Weights of a small mixture-of-experts language model, trained from scratch on English Wikipedia.
Training: a variant of SOAP for the experts, 5129 steps.
Below are experts of layer 2 (counted from 0) of a mixture-of-experts language model. Rows are named router (the router's row for the expert), down (a neuron's output weights, with its number) and show model dimensions 0-127. Each number is 50 + 10 x the weight over its row's rms, rounded and kept within 0 to 99.
Before each expert's rows: "comes before" lists some tokens at least twice as common just after its tokens as in all text; "raises" lists some tokens whose logits its average output raises strongly, later layers aside. This comes from a sample of Wikipedia text that the model never trained on. Tokens count by the router's weight.

# expert 27
comes before: " of", ",", ".", "=", " and", " in"
raises: ".", ":", " (", ",", " as", ";"
router:56 46 59 39 43 59 52 41 35 43 62 55 49 43 52 32 59 57 63 48 41 60 61 66 45 54 49 48 63 50 50 67 57 61 43 57 55 40 57 36 44 44 49 64 51 40 72 48 51 60 62 59 56 30 43 47 45 85 53 56 49 53 44 55 41 44 54 56 41 43 55 34 48 59 51 51 48 55 64 44 46 48 43 47 48 52 54 62 46 50 55 38 53 62 51 52 91 43 38 47 51 64 54 54 53 36 78 63 60 50 56 63 44 37 56 58 29 56 62 55 51 41 52 51 57 51 41 64
down0:69 50 50 55 57 57 51 38 60 47 50 60 47 39 43 40 32 55 65 43 39 58 56 58 41 38 50 62 52 46 54 45 52 51 73 46 36 57 73 48 60 45 57 50 53 53 58 56 44 29 60 46 46 58 59 53 48 54 67 42 58 43 50 54 70 60 54 46 38 45 58 40 23 44 53 48 45 56 43 50 47 27 34 39 58 43 37 53 83 63 50 57 45 50 79 53 56 57 59 40 47 51 45 40 57 39 44 43 47 41 32 49 55 56 42 46 51 52 46 32 41 41 65 33 46 50 60 46
down1:58 58 69 49 45 44 55 47 57 59 61 38 63 54 67 52 44 27 46 64 35 31 61 56 54 64 49 42 66 44 55 71 33 45 43 63 38 39 56 57 58 49 54 60 60 42 49 48 43 63 57 53 61 40 41 36 51 52 67 46 70 42 37 56 56 47 33 41 51 55 49 53 38 45 33 32 50 28 58 46 49 80 44 53 37 46 50 53 55 38 55 51 42 25 44 53 46 52 32 66 49 39 52 39 58 52 59 54 52 50 62 59 48 55 45 63 53 48 51 48 48 46 52 49 62 56 51 64
down2:39 64 37 51 57 38 37 48 57 75 49 36 44 54 58 53 47 60 44 62 66 46 46 56 49 46 52 61 57 63 51 54 62 52 58 54 39 51 42 30 53 54 63 46 60 59 47 54 53 39 51 56 49 47 30 52 58 37 66 43 45 50 39 53 49 39 55 51 53 53 46 57 62 36 50 47 45 54 44 59 86 42 42 50 36 51 57 46 61 41 41 38 34 48 39 40 50 61 45 46 48 42 52 70 52 44 64 82 44 53 57 62 37 35 54 49 36 28 52 48 28 61 52 39 56 48 62 41
down3:65 45 44 49 46 51 30 50 38 51 57 49 48 58 63 57 51 55 41 37 50 58 59 43 50 50 48 51 44 25 60 53 41 44 49 63 72 47 48 61 38 60 23 35 41 45 58 50 52 64 51 61 59 53 30 42 49 60 44 51 48 43 45 48 40 59 61 64 52 52 40 52 33 39 31 45 48 27 44 55 49 43 67 63 50 44 50 44 59 54 52 35 30 44 52 52 46 34 43 72 39 40 48 48 53 58 51 42 48 59 40 52 23 43 50 50 51 45 52 47 45 52 41 45 48 60 70 79
down4:50 42 53 54 44 41 35 38 58 39 36 52 40 41 55 50 37 37 33 25 66 54 71 54 65 39 43 46 53 47 41 55 49 35 58 40 51 49 50 28 63 50 51 65 33 43 42 50 50 41 34 48 56 47 34 55 62 59 52 47 43 59 66 43 58 57 44 52 59 60 40 35 55 45 57 50 44 52 59 63 28 52 52 69 50 58 53 69 40 59 45 33 44 34 55 50 53 43 55 42 44 44 62 40 54 61 59 57 49 42 38 52 45 68 30 53 68 47 56 40 33 54 40 52 44 53 34 43
down5:50 49 38 38 51 66 51 65 55 38 58 50 51 41 55 60 47 50 32 44 59 44 37 46 66 66 50 66 29 59 74 46 50 38 41 38 48 53 50 43 49 47 62 46 47 53 38 49 51 55 58 74 55 57 64 48 42 54 60 52 45 58 53 55 40 52 38 69 57 28 64 42 45 60 58 61 62 62 40 37 56 38 44 45 41 65 69 71 41 68 51 31 48 55 47 41 52 41 45 68 43 43 42 49 42 43 51 34 63 34 38 65 49 54 38 40 51 44 57 40 52 39 56 52 48 54 49 46
down6:65 62 44 55 44 50 55 63 49 54 55 57 54 46 38 37 47 59 55 55 47 58 73 60 54 46 53 56 61 57 30 64 41 40 52 51 54 56 47 52 39 47 50 52 61 51 68 52 51 55 40 59 41 44 44 34 52 57 51 39 56 53 46 58 33 33 40 57 44 55 51 37 65 71 67 65 43 58 56 54 54 44 32 46 64 48 56 50 49 50 63 48 61 66 45 67 70 47 42 43 38 67 49 39 25 55 50 62 56 49 66 48 58 48 55 48 51 51 62 37 57 55 61 20 47 66 33 64
down7:52 33 75 19 55 55 46 58 49 63 61 61 49 41 61 70 43 50 59 80 63 44 51 51 53 47 55 36 59 49 56 46 62 53 52 54 56 57 40 63 67 41 44 72 39 45 47 53 55 66 40 53 62 57 60 76 47 52 53 49 53 51 64 52 53 53 45 37 54 49 45 42 42 44 52 57 42 66 64 56 37 41 74 48 56 34 55 48 39 38 56 33 48 57 60 61 36 47 35 56 48 61 55 58 45 41 61 48 47 48 39 39 52 47 63 52 48 48 57 63 42 47 40 43 42 50 45 57
down8:57 59 43 57 54 60 56 66 51 37 61 52 59 47 47 37 46 56 58 56 42 45 71 59 41 51 33 30 68 53 45 56 49 54 46 58 36 45 54 60 54 47 46 49 65 55 66 36 38 42 37 54 56 41 54 40 45 40 43 43 38 52 53 56 51 40 41 48 46 37 56 49 37 46 64 54 41 52 81 50 44 49 27 52 42 75 52 51 62 37 36 47 46 58 55 44 69 60 56 38 42 57 56 52 51 34 40 50 60 45 38 65 74 61 40 57 44 44 46 48 40 58 69 41 46 56 60 31
down9:55 29 36 53 40 57 34 52 55 53 46 37 59 42 56 39 41 37 37 53 53 46 52 58 64 46 58 41 46 42 57 41 52 55 58 56 37 41 43 27 48 53 42 61 45 52 52 52 55 51 42 49 48 51 67 48 57 49 61 46 58 39 66 45 56 36 57 50 53 36 65 70 43 43 61 42 53 55 49 53 74 50 73 55 39 35 48 43 41 60 49 43 46 45 55 50 29 29 44 48 50 42 46 43 51 65 23 66 54 37 36 31 43 38 59 37 68 63 40 51 47 42 55 44 46 42 63 38
down10:58 54 63 46 54 42 58 44 53 64 33 60 75 74 27 54 41 43 77 56 48 40 60 47 27 56 52 39 55 51 55 46 48 49 53 56 69 51 27 46 54 21 51 56 42 65 42 45 51 40 44 48 68 47 53 47 57 44 30 62 47 31 42 44 49 54 50 48 51 41 58 50 41 50 57 48 51 66 50 55 57 53 58 51 50 29 55 42 53 55 36 51 56 65 51 43 47 56 58 54 50 56 70 47 51 41 37 54 41 31 44 62 65 49 57 64 57 39 48 41 54 48 58 38 50 55 53 40
down11:35 70 49 43 58 59 48 58 45 48 48 58 47 40 33 35 58 51 55 38 52 67 53 54 44 58 61 39 62 43 43 71 43 54 45 62 58 52 52 46 58 53 55 42 67 44 58 43 61 57 41 64 48 42 42 35 45 44 28 48 60 53 43 33 50 48 47 66 51 51 53 56 71 45 71 50 42 36 68 32 37 61 45 54 50 53 42 50 32 44 46 57 48 55 44 57 38 47 48 48 47 33 49 47 32 55 62 52 39 38 54 49 47 23 57 62 45 65 37 58 60 45 64 60 53 41 64 70
down12:45 56 47 60 65 58 65 49 53 41 48 43 48 61 56 34 48 62 63 77 41 36 48 41 50 62 58 40 43 57 37 59 45 63 49 43 43 45 43 50 70 59 48 49 47 50 61 69 66 62 42 31 66 55 57 69 43 54 55 52 52 53 45 48 62 56 36 37 52 42 51 39 58 44 48 42 40 45 50 62 56 45 50 49 48 54 19 50 23 50 42 53 51 37 43 51 50 47 46 55 70 34 31 51 32 41 48 46 51 37 53 43 47 30 50 52 57 60 47 52 39 61 68 44 51 57 64 42
down13:44 56 57 51 50 75 39 43 60 41 55 46 60 58 37 39 51 52 57 54 54 59 52 43 28 48 41 35 68 52 40 48 44 59 50 56 60 63 58 40 58 62 42 38 49 44 46 34 37 36 58 57 49 45 47 46 35 59 44 48 59 58 39 53 30 42 31 45 62 46 61 28 51 58 64 28 56 53 64 66 56 66 55 52 47 68 48 50 51 61 52 54 63 50 51 45 54 51 49 55 36 35 47 42 63 62 65 45 54 49 53 61 49 49 60 57 50 53 39 34 32 49 42 55 43 47 65 19
down14:36 56 52 41 61 56 32 43 55 57 55 57 66 55 65 55 43 39 37 47 38 59 52 60 61 51 63 64 42 54 60 52 51 37 61 41 52 47 45 38 41 41 59 59 54 43 46 18 55 30 53 54 60 37 46 57 51 62 72 47 45 58 56 51 46 47 44 53 50 50 55 40 41 33 50 52 54 52 23 47 53 44 55 48 52 63 50 35 50 53 37 58 35 46 71 47 40 41 79 45 52 40 47 50 44 67 52 26 44 48 54 52 37 67 56 48 66 47 46 37 44 57 67 57 56 56 52 46
down15:40 57 51 56 53 64 53 52 54 44 67 53 56 44 52 47 48 45 48 69 40 58 69 47 47 45 35 40 61 70 58 49 61 65 63 51 42 53 39 58 49 50 55 58 61 59 69 54 57 43 47 40 60 43 75 52 54 65 50 57 58 50 61 45 50 45 53 51 65 50 55 39 67 56 59 58 61 48 57 42 59 46 48 54 52 54 49 55 48 40 46 50 65 58 47 42 47 52 66 48 44 62 36 40 50 36 35 46 60 68 46 66 54 72 48 66 52 40 46 46 49 53 82 57 42 60 48 12
down16:43 46 73 55 45 46 64 59 63 59 36 61 43 52 58 80 38 42 34 47 46 48 51 60 40 53 44 56 51 30 62 39 46 28 56 53 57 52 50 60 56 44 54 57 53 39 70 50 46 64 60 46 34 52 43 48 50 55 55 59 48 39 64 58 42 36 66 45 54 56 58 41 72 33 38 41 46 56 39 51 37 48 51 49 61 36 52 52 44 51 60 51 60 47 38 23 39 35 57 59 54 56 47 48 37 42 32 60 53 64 47 74 64 40 38 52 56 40 55 44 54 50 40 48 54 49 48 54
down17:37 63 64 52 55 52 43 45 61 60 47 53 60 43 54 68 58 48 48 58 44 56 43 35 54 47 61 76 28 70 64 46 40 52 59 27 50 43 50 55 50 46 47 56 28 46 42 52 54 48 67 41 47 53 48 54 52 64 60 62 65 56 57 69 40 54 37 50 57 39 42 46 57 52 61 39 49 62 41 61 53 54 51 47 53 45 36 47 34 50 68 48 50 46 68 45 50 40 50 53 72 59 30 26 42 59 46 50 40 69 56 41 55 55 50 54 48 66 59 49 50 42 32 40 48 58 34 46
down18:59 45 62 69 48 65 49 38 44 44 51 46 43 59 37 51 62 60 68 30 39 55 31 56 49 47 56 70 49 47 44 74 39 51 51 56 41 49 51 52 43 70 42 37 49 38 49 59 47 63 50 58 61 50 53 44 43 55 38 54 65 59 38 53 53 49 67 70 33 35 39 27 58 68 49 43 42 38 44 46 39 37 48 48 43 40 50 58 34 63 51 42 52 41 46 51 51 47 64 64 27 48 36 51 54 52 46 44 58 48 53 42 36 55 45 62 43 62 42 44 58 44 45 61 61 53 63 66
down19:38 54 64 57 53 64 48 38 47 41 63 48 54 48 42 45 48 42 40 64 50 37 65 49 48 50 42 51 65 44 52 46 51 53 37 44 40 55 39 50 59 42 41 48 55 64 63 40 25 30 39 56 49 47 64 42 55 59 53 50 60 48 57 49 44 60 55 69 47 58 40 50 49 59 61 54 49 60 42 43 31 68 22 60 38 55 57 31 68 54 44 38 37 50 70 50 53 71 60 61 54 39 68 46 44 37 62 50 64 49 35 51 54 69 62 56 52 38 53 48 50 51 59 72 43 55 45 49
down20:54 51 38 41 49 30 44 59 58 49 43 46 57 56 57 56 40 49 39 67 42 54 75 58 56 51 57 53 54 45 49 40 35 54 14 65 54 55 68 33 36 49 44 59 41 68 48 48 40 52 34 56 55 51 55 40 54 54 69 38 48 54 59 46 57 56 61 47 55 50 46 48 56 43 57 55 51 56 67 69 33 48 64 66 49 38 60 49 29 29 40 58 49 41 48 31 50 52 55 43 69 46 65 52 47 48 52 71 39 46 53 48 49 49 37 57 30 51 61 41 44 51 48 58 41 54 52 42
down21:42 54 61 53 54 43 59 51 53 50 56 53 50 49 51 47 44 57 19 69 40 35 34 62 57 45 46 39 55 59 43 48 63 32 71 58 62 57 67 53 47 33 66 41 52 63 52 53 46 41 61 40 46 59 57 58 53 57 53 61 47 34 58 34 35 51 51 35 66 57 51 56 64 50 51 78 47 56 47 45 38 37 54 54 44 28 43 40 49 37 36 55 46 44 70 37 60 42 62 51 60 55 56 43 45 45 42 60 52 48 41 54 66 52 43 51 70 45 58 58 54 52 55 50 49 52 50 26
down22:62 67 40 42 51 39 57 61 54 48 61 51 40 66 37 48 47 64 49 40 43 58 41 53 55 65 51 47 39 54 69 45 36 39 61 41 57 52 65 50 54 51 64 49 33 49 53 67 45 51 65 36 47 46 33 54 44 52 51 50 30 42 46 59 53 36 52 56 52 48 26 37 57 40 54 49 61 39 53 42 56 59 60 39 56 45 56 34 48 59 68 56 63 50 46 52 53 67 47 40 77 39 44 42 53 54 30 43 34 49 59 65 59 64 37 57 33 56 61 53 57 48 32 53 53 54 64 37
down23:41 33 49 57 52 63 57 70 51 54 60 39 43 52 58 57 45 54 65 56 61 35 63 45 54 54 42 45 56 47 53 59 50 58 30 59 45 41 50 33 42 49 52 38 45 42 65 43 73 23 47 56 53 65 40 49 62 61 60 66 66 53 33 73 60 54 39 58 44 52 62 57 51 69 55 53 54 53 45 30 49 70 58 40 55 47 58 56 53 47 44 57 68 40 60 58 51 63 50 56 53 37 41 38 49 62 34 59 54 61 53 38 27 48 41 54 59 40 51 45 55 41 50 61 43 40 56 56
down24:56 62 44 60 60 38 37 46 36 42 51 43 46 43 47 59 47 58 48 44 66 47 56 65 36 51 45 52 55 48 38 49 55 32 53 54 54 47 46 54 55 51 49 41 44 65 50 37 71 62 54 49 39 56 40 38 60 34 36 53 51 45 72 51 35 41 67 33 40 41 53 39 52 41 48 40 41 64 42 54 40 48 39 32 52 43 49 55 46 50 44 61 50 58 40 50 57 49 57 58 59 72 56 57 42 50 52 47 39 42 41 64 62 56 34 38 44 62 70 42 50 70 62 39 43 62 48 14
down25:53 53 52 62 58 49 39 58 49 46 39 58 47 48 61 54 49 51 44 56 48 59 36 27 59 46 77 43 51 52 69 56 60 43 48 44 44 42 72 52 58 43 30 57 51 46 58 58 64 56 70 55 60 51 40 44 46 44 46 32 46 58 58 47 55 72 48 60 44 46 41 60 45 52 42 37 49 53 11 42 42 62 55 53 40 40 64 45 41 69 36 57 51 47 37 54 57 50 64 49 49 51 54 43 58 55 55 43 66 51 55 50 39 58 64 40 58 43 55 60 63 42 76 65 54 53 61 49